From a checkpoint of a small mixture-of-experts model trained on Wikipedia.
Experts: 16 experts in each of 13 layers, 3 picks a token, a softmax router, a shared expert of 256 neurons.
Below are experts of layer 6 (counted from 0) of a mixture-of-experts language model. Rows are named router (the router's row for the expert), up (a neuron's input weights, with its number) and show model dimensions 0-191. Each number is 128 + 24 x the weight over its row's rms, rounded and kept within 0 to 255. Numbers have three digits each.
After each expert's rows: a language model's description of what the expert responds to; "gets" lists some tokens that make up at least twice as much of what it gets as of all text. This comes from a sample of Wikipedia text that the model never trained on. Tokens count by the router's weight.

# expert 15
router:116107127115084149114144161157092097175098137166138114106131155101156142123156162118090105138128103096110123118164137134115090133172126145135122138093157102106136143121147117108150118115145172113144120125135112150118105093104125156085135164098148113117091145124132163172108141101128156104078154145162114154155158102110141148122174104135107132086165163129098131109087124130101131145112094124129111140116106117138128189108119157087115132127121123113126108170144188101135112115134126103126130156129112141143148109140163182148095063168126128143142167111104096097092111132141150138
up0:078087128122136122106148206140135126126163093106134113128134125127143114115160168080109135101172111153163092154136169113137129116174113104165141163108091086093150138088143148140152090118144117123118074135106118144103134128138071145140121113159146101104130111110151108158122124121154105118145146130164129115103142136086133094134130127126127150114141123157134138150135156117170126121155155125122122120161173142141134138103100129109071155125124109170145097166111129134065158111150124114139127184115090132130135122118164114122104143136115100114123154107118094091109117127185127153
up1:141136101159103110118177131133134112147139142119103098157113128126094105093181140113142147112121103125163150127086158127132128134145121135168162126126124093093129159135145127167173118110147136167119091134135118156134126133116092118136134063156132116185139135138118146089130147139125155106101128130143169143073158085103140150104152119106153133136146150155150090137122120100140089111120103113099082113120141068134152100121136158130130121139078115104157095149167143124151124157122108137124091119137152144148111185099118152154137087195123113135138113140090145121121143070110141146
up2:121115118119123138111156135141111139129144155139150145104143153114145136144132113115129127130125137123129144202159131079115115145119121156117114151122149058149169109136151098076133083131092116131094064130132118120121164104160128156147129108114104122131128146108096110110094109105099078163143114161112129136135096098103144148129150123141136171137110118118138122117158087075080160162099152160120117137117111088128140095155156150137142089108176148117145137142155061131104077136166137159140131144106168138089117181129167154105149115116113131119144141157138109141155110110132126144
It responds to: Commas and table pipes before later cells, inner consonant pieces (pier-c-ed, mono-c-lonal), and verbs like said, stated, announced.
gets: ",", " that", "c", "d", "ed", "y"

# expert 7
router:138118126134099125107131161132101101134129126105142124137107161109109093125134142142148171147116109112091094115121145099113122140099121143101121080111118080169078149125149128148159123085092109096089091099145090107139109080155133177128102148143169101128111146107108116166122149096164102130144106153153129149136120118172148154163109114071170134123142145138159152116145129145091146104129126130121118172133064123132124123080159126129133123094147133174106083150135117082158141108107149136136138117144136103127148140127097138146114155160111180134158137171168124129154119150162101134
up0:138091080118132134129114148113128109122174125151162115145094081137147139134100137104117114111145091161153101133137148094145145158145099117158083151087144126104114154127152134148113161104127124123151108143142170104095109121125111127107083131181138109112157152119115110150166116100122125149158150151169146131099117133093141100153151138120134170100094118145153134117104181127112183118114105119140115148179121157121090133139095111100099145098124121154157122177147130104105118160107135101131100133123082050127130132131146126123141071121101125163143151137102109143161102153139154162
up1:098129112148099115110127143126146124116146151137119111136101077155068127127202133136175105111084102135122116132087147130149185121119094107127140109095144105146156091144122110134162096092142162134129125094135095129162145137152145137114144168101142111159134151110123091158110088087123114096127164134103176186102167139162149157087138139104144109113096174150153124116145161069105109140129103136119108124111160095129141104131128121088151116120109141135133130149165131146154092115168152155126128149131129162129118126114125127128118140166159120095119101158080116122138150135127156134
up2:146155105128109111110078183126108163096108124125118168132134136138090117136079121112111091123081130143153131165118155127129143143145135131168139103133145115151196143142152159064154069119140100125150105112131132129122139082131109166141140093097131127137150148151096147130093097086116125106083161128137143162104115112083155167130126118146157145101127129142161139148109117174162126134152135094108140147129161128145150125107128142141100116108157164146158089104169124129124134106130097180113120137097166129089123111094131126121158109082145142118121150138114135129095079120144119105
It responds to: Closing quotes and parentheses after song titles, table pipes between cells, and also, based, located after commas or periods.
gets: ")", " |", "\"", " also", ":", " –"

# expert 3
router:116201117166117109095137151096116096148180101145125145108135125098122125120133157105113111159101116112131133105127110124122154122107114133129117134097151148115109131179160115157166086142134150136127138112143102143095123114135170130109092093134105079136113129129116149121147159111150156114180086161162100135082127151173168151112128149118135168136105135139179144127108109157115116159086118156084110149155148111159139127110146121120102102114119081163118087127134117123081104158144067097122125114155104153133122113134122118134119148133120127177103143109093096143124104083174127132
up0:111118109138136124114136119110141101105175119129110086150112126129093141162164095110147113148100080157154101125139134110120177132156142117144117146110164127075112114081135134182118116153134157112095131157148117124115123118131145161138109121144144108120133118126091120131142133124125111114140154169182128134094124134105208086137118140092126173168176125156157081126155117134146156122111122153121113111169107136106127125126139128107083098109086134123124123159104136094082109186105079129126128200112129123129126118137175117158153144140105140136115125108159127127102133112139078129
up1:095112099161111096090145146120111134151111107171107127117134101112133137132166116114150155120092101058128141131084081119135138122089079121105170113139154102149168127116120162140184138088134140120139142081130118111143140155087121156102138147159161117118131136098138095150104160107147107140164100116125156128136129126089177138165139084136136152157133169128111139158158113188158088114128116125093110130146142130139132100078108137102129135118163123108131095166146123082166110120149170115115145148151160094154117138122109139150147151130140146147125121114116144125156119105096119163
up2:133158112140117150091130164149143098148166104123106099140113148115099134133100137147080077195131108134178115119082133110127120084148137133134093129105132101142122131099134172112160043112158110155126097084141145128138143120146116157103130124130089118114131151120134163089106129141130098120126126145134140165092145132128108171143137129157142156104159103140170127113105148150119148113105141115090141164151100115150134091128115114150158128095146198132141099157143098115093113125108123141146147159129154125077124136135129149134167148103129095158137117132111093176154108114116113100
It responds to: Articles and possessives starting noun phrases, especially the before team names (against the Arizona Cardinals), plus his, their, and some table-cell pipes.
gets: " the", " The", "The", " a", " his", "|"

# expert 9
router:156119127126106105112121158110109133149111158096122146128147141099128088166141079101167131101115158118098130098138089098114097108169121145131158139110145133147126119135156106110125128160132085089140177105134127164143178159138094137137122104152146098112148112157135103106099152110141095107102166153153126150133138101131131153157137111129135148170177115151137107120090153186087163113111107107122092144107178147138159112135106144118107100132101141152109131147086119128134144123094114119110157128094124086158115180139175107157108089093132103099141144109108149158127080124150109154
up11:160155094113126165130133151119089107166083126136114171124109128116154100126164121124124147108135100081095131113142101142131121119144075121078170160165124151132134086103097132079136150123101134138139091115118120169141183101127143127097136098113141097134141154159102140148149120129146167093104144182177135127110117091163129103153145165114139113166139146118106116166084146132131137143079117115164109126091121158124102129154120130134143118166122134106125128105119139188164124110090168086139113140170105136110132124124132149120092130108119152153118094153129137154112084103125107133
up12:126116114124145118107118153137123162105229120161075132148165174108084095141118099096130093142138162112134082090139159098101122112135097123098082145138100124115152151134139133116123115076160126147126145160158106102158112152088117123186104090112131117125137115130148153143146171117151100125149148129122166117119117118126110147112127161137150132154153111150125110141091138091082139110119132137106088128122098129088124101161143125121123153152111142130098134148170105156131099171183142142119159097148125120128116147160116130127102113093148132148103147132129132138140146114133076155
up13:087154134068110150128140156133097138140129112147158113121133118113106126142147120097153140060127108141147123146120102149145151079151110113128109122135207093140132113141169093156146113151140157123126136121123127154148127150149093117127076150099130103140141070139149126120153114128115086132089159162139086147108130087121121126141106144123116114137180142155128156137106103162113125126103117129138150115138135163119114137147080122141130159112093153176145101177105118111149157119144151103114153173125096100129152081112108131128182100150109110114116171161124121105125168109135159097
It responds to: Middle pieces of rare names and species words, such as Co-s-imo, Sch-mitt, Sc-yl-larides, plus list hyphens and the byte-order mark.
gets: "s", "-", "a", "'", "e", " first"

# expert 10
router:125178143164125146094127156110104102132096125155118150115097129096144127137154152103092140113114126089116138126081166096125171185122139141123161159084160142111089118123163112136145093104096126144136144123141146126121087106152140131130135156118100102148106121117106147139142124100156137109110081161172125151125144138166143157144106157119142126101148119148153165134117128158103143150084098108078092164111115078165136112119156088130137109150174158146067095175121109120090153122113115139121153138109101104145149093146109110146108132112113143128140145137111143135147109118177134081
up0:084118081094120128142132139105092114160144119094179122136085085101138092133138149139130097125095097135137119146120116088140143123148164127122139133132145120106163146122156146165152091148095115176129163128161131108105151126117131121143149134176133134116146153135139130106100095141138079155141153169170142102127104175119131137092086167109122137133134089159131151111137146145159182112117108076122122101155127150114098155133121154097106082126162130104173117177133146108116143197111093102130107114117098119135110117114160118172122138101092123097139145109144106109134112143129137145
up1:117143097102097093102118132151114109120107084119114164138133151161123092122176112139143137119109126142122120131094170110154163154113141144107137093109151145120120103173101107131140125135162164153145132103121136074105112174124135113144150117096116119171168110162163137188160124106102126166117145145141170162109135099151136159087110128115157133137106143161116138145100124090092088156143129105096130167141173135140141129113129107112125081122144116114099105154095073153134144103136127151145164057125119165162161134147132154109121118138086138097142130142131129116106155127118099097
up2:098150120132135110130080157122096138130149138126125149098107127111140160123108175123107153128092104160135118139096150143127122140160094125139126129128201118156142113152136124081165084097114126146141098086115162112111157085107122106104122123157148089145125151136100130102121110126138134142136128121119153151136092140083146161085125109138147126142124134102178117104121117182103130100108121118158086158147124092176139088102149114127112119141135120114148144182144168141052148169099131121129123182112166116093165122086120151118137122102164145150123132166110101136161114115134122133
It responds to: The conjunctions and, but, while or joining nouns in prose, e.g. logistics and combat, plus the | ending table rows.
gets: " and", " |", ";", ".", " or", " 0"

# expert 12
router:098139135139120103086136165156097102141114121137086117129131125114110102133202136102138133174094119100114109109063143100175157123101115140123136113121134132103121125156165135124152122135158129138090127075114111137112151168132093090134129102175139101170172123096120134139127136109095122160132114150148118184136164157151153166127119107100117105137145118145129140112163129144112122124105117122094106124072106124145142132157117105117135110091110115173118111131133090168116128101132149149138139107139101120147145148119139125138095146096121176096188148137112173131113119117172111074
up0:098115174167134098173102168133126140123126106116099109148136085100174093081162116085117109119086145158160139099126109088133121120146156138141140145094144121081128110129152127145139073149147138137106107172175138175152165115121085164154111165134118126133150134094154141120129133139117108164130123130139119139087118142134146073133113157126138140088117082179131115110092179127150155126117132135118113097120120177141125116120095128102085102140109140168121136184153170108130138163105119089121145147089129124116121120132161102119115134151135121142132130104107128121148116145126085127
up1:137114139122099100109109089139106106140099112085108145133112152146114129114175104121161144155119126125152096146093133113136162139125131176089177086083126133101166117131137141150125137080133193148117141095133131125143117170109093129109117128132154112145139153135121094147115117114137075153106186154140152164106144068131171181100155149096151146154111156151135166146162137104121146119109094125083105095126134142134146103135143095115148123139100108145084084125104076149145145124111130155106123150148150152135125130111121168129129109155148111108130188131116119125134137143103112148
up2:119107133127160120093075192119150184082134158126127130159125151080105123124118098114108121111112100124130150134116131144094110151143124135121111132105174123159116169143118130106171117110147148096138093117113111126152124136131068126127158113117141116174095144146101166126086167142144110142132121102089160184104109111130134148120186170122145104097109108105105114126129121133152114151084136137111113114116172127133127143158148133136060085113123151089118120143154134156102135133147115159146111152100134110110124168105156157144114140091126168150100176112129111147149154127123096114
It responds to: Verbs was, is, became and opening brackets right after a subject noun phrase at a sentence or article start, e.g. district was, Colleges (.
gets: "\n", " was", ",", " (", " is", " as"

# expert 4
router:148176116197144089095148153126114106144137122103143113135166139109112134127146138152121132183080119103118119111124117113149134178119145128113143123103154164122146142166145130124166105146132160129119152101123133158118090125110192125160107101153114087135148149127115163091136143103112117117154110151168088143082138161139144157126123121080159145118081135135187171108168096159106119158097099128100112148112094098158147088111124112140127093095124124165118114125130098116121132158154097110138143099161086105119104099125120161134113111116131122155130175128124123131113113105155119105
up0:114107108148157118095098166116101114143140133134138141121157129136142114133168114151134127131076101139188069099158119109132142115170082114132103112132152155140113130158134164132158117105148119107127115111147095133129162116115133086123121172133149075103173168110152110124110142136132121142181144128159127122143121139115171136144147152108134156128116090078141137122118139169120159103119092138152109137140132121109087171093082138125131123145100136138190117148123116135127143183098078124138127125122158129120089124087160128118170107128095096121128144068080122139154103106134114146
up1:124129112151126117086123137116140112158122142151135107146161125118124082128154134167135106125112098126122148168141129097154153110127090135112153136111094107147154084103173139155203080120131148129110165109138111115126116166115113116146131158107164105108130143094090073109091139088100116130097142118100101191100114106107149152109142135110197131120145125145148155138142154135153103155113121114123093128124160122138152127117118147174153132169141129102136113137158091117157123142129078179124149107149166128131101134112120132181117085120148120132116126110158155120121151096112080146
up2:150137109135132094094093140153064159081142141127132152130129122097111135157111163113118125128128118173110133145122104069112146142129124195127107116141156139158177138149155130101173114132129125115149073072112149113140138083147116137097124141116154122180132144105115104130096171160123115127142153123107167167143122150125136137155126144122153146138140121101125140121118107128123128160112120118105136142121134149157141099110099103141078072086169171125163119143160086182099112138138104137119092160082149117108159095116133149132112115123094123113095121125118136153140079123147138117
It responds to: The words the and a in prose, plus line breaks ending list or table rows of career stats, taxonomy ranks and species lists.
gets: " the", "\n", " a", " The", "The", " 0"

# expert 0
router:114172110156172123089182155065111106118103126110137136087138097095141142103150144106127114149105174105107134124091156091141153138103152133124150151099152131109141077127159112121142104121129151159114185107130136116132096145105142141130133098125094108172119114136100153129133154106118094129115134166161115140118161146182167152105105137101158147097104143129156142146120100161099121169075103114094097154161103105115114133140107110129131106158126105120100130148077099107118161107131124121141156133137089121095122102157107151152103106137098092119163144149115144120140129100167116111
up0:120092078099137114122173152091156126105178137109141153127153116104177114155132137119163127127105094142112103123137123129137131162141124117127164122100164140068121169133141123152097129167109127144049127124124145129104133122078148105171120114156131098118136135140136172151117189111117102153146146131173134153132138175121160144129095123100132151162118122109120107121127131119146139165123138131128097141145146122129120146138087122085087159139093120149156120101162143150111146121113083123124097160125094093095108112132098126138133143107078113144083142098186127101131100110150139149
up1:151150080110114144096121172098128121156081116130129103131169087127131109104151146166163118124098157127137121178069118099158151108103127123134145130128122151109134137170147153119112104115128156127118128106182125114071110112102093136091159116111149134129163128139132112161109100121147069099089129154108113152123158096127172145134171121074106142122120148105128134154119126173133090116112160098086152143121171090157116095149135109127100100114111170110136147158177110119127132171126129141154133146139128086157121154148145145153122106131152111134103151150136122131153153100123112156
up2:100116132106126114090106170121114177132127151149175150127102139094110098130154115150151142128093095153125141133116117135138144092056159128129130080116140087156189129112151155099143070102142128111130144084153158117135146102130116107106141132121137105143123159112112157098090147084099130187119147123113183133077097170103141148095152142141154152108140105143156110099130105147115138138145137126117135154149159160134131146102124123145106112130135162076099087149159119142126135153118111118106165124172133097109105142143116090133151132139165128145134132102143161129110146107111089113
It responds to: Closing == or === of section headings before a line break, plus mid-word pieces in names and table cells, e.g. Gameplay ==, Roo, bo.
gets: " and", " ", "==", "===", " 0", " =="

# expert 6
router:121147116113120133105164156097133125158108134155107157118112091093118121105176142114122116134093100139108096123128183130161128151114108146152130145103167143117143118089145112137151143106107152092112081105137148103103082074097109159074106182108104110113094145135093126132149155105125128116168114151150129133115117160135137154152104100145154120094120131091116112143120145141099043132124093157119122159134137139132157111111094091130097148133159157115113112138114160155114140109142099140150138103155118165151146135144148169169096151140153096105142134147145095124087104134138124087
up0:103126113128156132136131127121107125139184128107177111131148077097121130180111137133172123114092086148140120134133154116155152144159159106099116125116138126073154161131110142133150150102117140106122154113138130139109122111124110121098073146120150109129120132154115153121134112110112088128136140167166146124114141185107146122133101116117129149123139140132085133153095150113129146129147098126123092098135168116123168097144085196149054152147102149158129123183158143127107092169142099109114112167102073126114107117117137132145132124110138119159124130118142062107117094157130159129
up1:088130101139088108100121144094164122142118119104148122142096126150087124115180128111152161114142125151113101146080131101134146124139114139084136092105165117117147129169187142142181076115136144119119136114128127089141076169120136145140113133127137095181120157094137065159107103093115109119138148118119131188133145121110138156089115135125154118104126182098163122105158149122132114116172136151112114124135130087109151126158118130109162136128090134100121139148155090139117113110113126174104141145132150139164136157136094165149128106136168160131155117129081114097129137138124141158
up2:124128105084132165145076131163149153107165147120131114134132130141123145151118126168130103117086134145141163130118168145111165102136100126167106102120155103179142156090145121124139133121140110091136093094164098112137138121119068134135134119152097127097123117135115119080145212087130082157109175122162138166123113135129130136131172109133151166106125123111139088118110128156089161109055111120143145111135129147172137075078147090148125107099142168108104108116127124127121166132117119138140111155130146100135154132116108146125086124114158132124130156137100125139134107136152131128
It responds to: The unit in after measurements, the preposition in, and numbers or slashes in tables, e.g. 3.5 in, in team history, United States.
gets: " in", " |", " In", "In", ";", " time"

# expert 1
router:114099110139114125114123150141100131169170114116134089058149118108133092183156139085146132099120130114110119121154076130103150102171102092153125128083130122146163112140159128125146102158083089155111109117116098168088084114182120131125088097137124117142136133159129152120109159099126101158096152154139109139089142117150145152136129139169058158156171107118123121099175144166113139120137114091117098151145151133145138100127117124160142144165116106154119112139118096123127126127107114140113160140113119097133154119100122130143085147146115112112086141156148100128154153134148117138
up0:124124113126147116130157173151135164132158146077139144092152131157146130126127140121130111126128075153139100120125104130122124138156159099147116131141137130117156147124121148150130090123125146114109081111137080155124146153109108115113153145149166098117129094116118133154140166128118083146154152156156157104123141165117115123100085114120152126121123094136138112131102130150144212146121139107162135156188159093112116147139117153101152108153110133160121091143135158118106114148088112115158095145116068114090137158125170120153078078151091098116104115104104074099135152123150118095
up1:149127102156079148102139140133165127146105090153110105156129118117102123109181117110163125110116108130168123120062149106129155146138115112120117100124135095113122139142109145157171107090149160116143101121123104083137120136127118149134153110167118123149141156140105129182131146086127117139119139141084161165128134148134106152119153162119123115111139151127140102152132177131110118149142123153104119113112140118151163102150110161130159119085077115084150102124187130122113068126160114197126118103143114146152121111111117137149122132167116121124170131080123087128145132122087103187
up2:084115102131144125115135154162114168095130108093124122124138147151142126142113117135158092106077118133151151115156140145158098144127110139118122103130113082126181128171134159091175085130133123135131082082161140094152115116138135139123134123121112113136090153094083128137111123060151106124116130130119156158113103139117133187143096136148126141108118088104120169132130111165162129154146157062142134208130145109166112164104131104134124132126162188126115109149147158102121103122107123134107125155131140127135098175098123113150113161130101125134103108145118142153113126106148096117
It responds to: Mixed tokens, often plural -s, to, be, been, with and word endings, as in Inklings, claimed to, has been.
gets: "s", " to", "e", " be", "t", "a"

# expert 11
router:139183126171144121087182151121118102154128138128149142105175120100100147104135132130105148129099128090090126131125144099144137158128128165116133133083141135137132152147151108115144120154118128109133158083129155143140088140122171154115124101145078102115104144114144198117173142100100154167111147151144153169094147128145160175106102122123113112102127160127153163120114155148102141160087115102092106143129147105146086138147083099122127114177145116122097113133120100088157145146133162112142152113110109131124147128151120111144109115160165102088152115117080149161138116113148130094
up0:111137114104106102099158158127129172135167147156131141135153108134142167122162175139121116158092108174106088129125143144162144100120149146120091148111163079118124152121159138144138096123097123107110101123143137124082151113152149129106130142143141161124132132115156159163091151130103118128112131108171146108107132123095123144134065108156143134100124125156156138132129143105079133131129083111121137150188160158108138141137104122141132086140132094096073088124125115158113106162073126114156172159119121057153123106152122131151137115140111108154123138092152160116105105125084107123
up1:112104150137122113107154164124148082167114141124139140150141133136117143136135134102178131112149129098136110123072121112156174122143101113110113097122134123132128112120139154127138072140126135090116122109115132144147142117109095071117115141147152072133159194113141111138090144139131116124129084152116136150068117101125120159133139123141146140147093167151146143137130176081090084139108130158133104109141144114083168126139162109129133104067119125132135106138173140142171121149095180139122134141110136149179145160126139147140076125159154171124112117149126105124114121109078122163
up2:103192080093146119089114190152123145121136147124114148117094177123157139130129130142129116165120124155125117087146121163142075122172129172110108102143146143143155115142117170122163106076153094064119103088124139126135131119126103148112145140082130126124121109141109099137103141095141069143137117120108166151119127119116135147091135140102110120113129142130149164101113126161114118126136124113122117150148184117139099121102114115125109102098148167093132113141164120166124149142107128133163133161134163104089141104091163142138162144099142171120129142137078153133109139078130144123
It responds to: Periods ending sentences, especially before a paragraph break, plus clause words like when, where, because and the noun ending a clause.
gets: ".", " for", ").", " his", " that", " with"

# expert 2
router:126101127139132133095123157131094128132113123096133145093116189109094129147160159179121135084098090105153100115155156112131109160128101118140145116102155130137122130121156122113122147086134101176108132113199065139110168166108146120116131084129134091136160126119136099141133159095145149135122163148142158192160123161108163177119150150132150111126151164135153114055132113138102101155103116138123119133113129132156097121114111134081120103121127138112137108127157111118137103157101106109097131128104163161132133163109094105165094105091123140132116144137117138111156115143152114144
up0:134119129114141147111135144097130132140153118108147090137161116080135157172171153124148128123105064157150095124143127115151131138171106133156127125123120114103146154151132119190138126129102135127094127108145105133101141132089141147128094141176135077131143139138145151133139114119136075123138146138159156112121145165109147102150093115090107140151141097151134106094078121122158130120127124129151121120168172141090129142137096122112078132132106179148171093134154133137091121159087098104150121144078087093135107172154133124142114117118109130130084130076149092119154111171118166123
up1:103102104145088129090147136096129105145107120134112110099105111115089069115167119159161124109125130168116116145103123117127138131132111138130142147111128100150164141149143147141174107116162122183084174122136088121129112141169120151138129118166160104142137130126110067144111104088152081130132112137145140172159114131116139163093131147095138111096139164113136129134156159084136139125141147106086094131140128096149132100155130154129147079160149129112129133173169114147115103134094124161143148125135122130166116150105096178114117104175135117121149137149107067139163130134092110164
up2:144131103116169114126101162110129139114164157139112140134163140091090103138107112124103117127093170175163168159135117146158120116168110136155110130141112105126165141146150118142150071161189113120132113106159111132128136107129127121119132125082092107164144156091106153120099124119095128156086182165088184164116123132096155157136127129144136129121147102114132135174113086109130130138101152087140170151127151158140112142108071125099124129123112113108159095155170106131105118154096122095136132133085112095141128110121117131130136117114123115117093168137122137140123142076151099096
It responds to: Colons, commas, opening brackets and hyphens right after names or labels, e.g. Named for:, Selnæs (born, George, Lord, I-69.
gets: ",", ":", " (", " \"", "=", " that"

# expert 8
router:153111113136135103121142157137108103137109128123166161129128068113150105156129100130134102144110188115097135075163109117122111125144142125122110131121133136099123143131153106076149171094108192137145139109128182134132139095114140130136115110126127098130141123121122145105096166119163138130088147157148129100118125068134144129113170116101126172107145183110154121174129141155100127130120103123118113143100122068110093141132103132106120141135136127166124135124163142107171163115104133115109155130118085115130153112122136134138095113127112177151066121174146105141136066098148154165
up11:139156088107120099140101152118121127129124083122111137095100089125127093114158106109145108157152171092121101120147096117092103140129099131134120100095135141169098112127155124096141135113131128092112068144114127116105199129160134109149129119127139122148128136159127162149102188131117183118111128150148148075150131112137128139173131140113139108159152134103148105151135159109108148125077104130132092115128132178093132143165130112144161152170118163105133118126162125155137109113097162155195132120168124128102099111141135126137143176101114139128100125161132075106110130128109101153
up12:117124143098110132144094160154106107133170127147112166176128116116081108165116098106154132142121125122122126092113128086150158113129126117132106208118122120140139098087134127115125167129139112118113153101114126158131138131105103130165144124125100141168105133156126102111112154099178087143131159127114142127106103156138112172080103139136160134165173114131169151149114147138101132149137097127127097134164123128106109117127107092081124096091139182121136127122156146144146103149140123135138145148125119116094107104147137111172117128123151117118094120179074153127114051183130139128
up13:126097110082133156156125148096111114126135139134153133137133124095116113143127105144173083085155157109110121151138117140158153136140149134140146128109132094127141140134157143148118140134102112164127155135138138122096127169162082090125095143141096140104128100126164123167088095095162141118137152162118094118115171093110113168109121128105142137132147117121112132131111079169113118148087113113110160165095123142148134129101119117159170188121095142170165105134149127093161135128153092098173174102128127098119162092145090105100160098095116121137162110181130101100147113157134116137
It responds to: This, these, such and some verbs opening clauses, plus inner pieces of proper names, e.g. L-oli-ta, L-ili-th, Bajrang-i, lodge-s.
gets: "-", "|", " the", " a", "==", " an"

# expert 14
router:149122140130149125101167143135089131116137095159121151129107143105121159142157093155105131169103120104098132117127153124122139089109131152054149133095177120094118118131148137107134165136134136133129141122145159112112191130109120163105148100126140096103134122103113106171131160110126143110183125164157146157098136089117138149107079174132123137173136099141117103161097100141104158129090083147100103119126119120129110143136121151135132131124113143116124109152128147153067124180130125078177152101146148158167148175155167090165103110137121114140113094126137149115119126108144125124
up0:120115100140150118151143134124140124152167102105128110160150127130146150139145120122165118134135090105146135138121084109148117143149150125135120162113136087091140159061142109141188117162130124114105147145136175139102150106129087144112096154164138088110151152160128126149140199134133121094147135163160108102098124154094097142137114107094137184108098114148102098119096147112133148134133112071123091112187121108125115166119125117124118151187111135154124162167156129124109148119122118098100119139090107107120101145144188103105115126117086102112125120101147108129138117124108163128
up1:091160098141078117133120134143128105149094135170129102151116109126108148100156149108120139133134139123124149128105152118154161110136127139127122112066148104087080158128145122144127139127116148160148102115115118122137105105177101151119118133161120109142174190119131132122097140112146112109136154143076139148090178133129142138144113110102169154129110176155150120150150161141113149098112146148104131072121134082165156135147142142111161122095126118108176122149169118110136090156116159159155152104123106097139123132140115159144143126144157083137104083087116103123111145108057114132
up2:140129112112111177101140111116105153085169122158143117109113188116100143147071150133098094116117142161126095109159147119139094122142094142105102137139156114152140136106133159088169156103145097140155074102149112148135115147087134139134119166130129116142098131127122107101083123117136133113134135138103160168150126112125156221131129123094163152140074117121127113110120098147144150110115151133127093142128123123145121129107123112158122083139126150149123059170148106119134106166142131105164160158145151102086109131087148143145151142092155132142119143123154124130101125109143096115
It responds to: The word of after nouns like day, year or a critic's name, and time prepositions or dates, e.g. day of, Srinivasan of, December 15.
gets: " of", " at", " from", " in", " for", " by"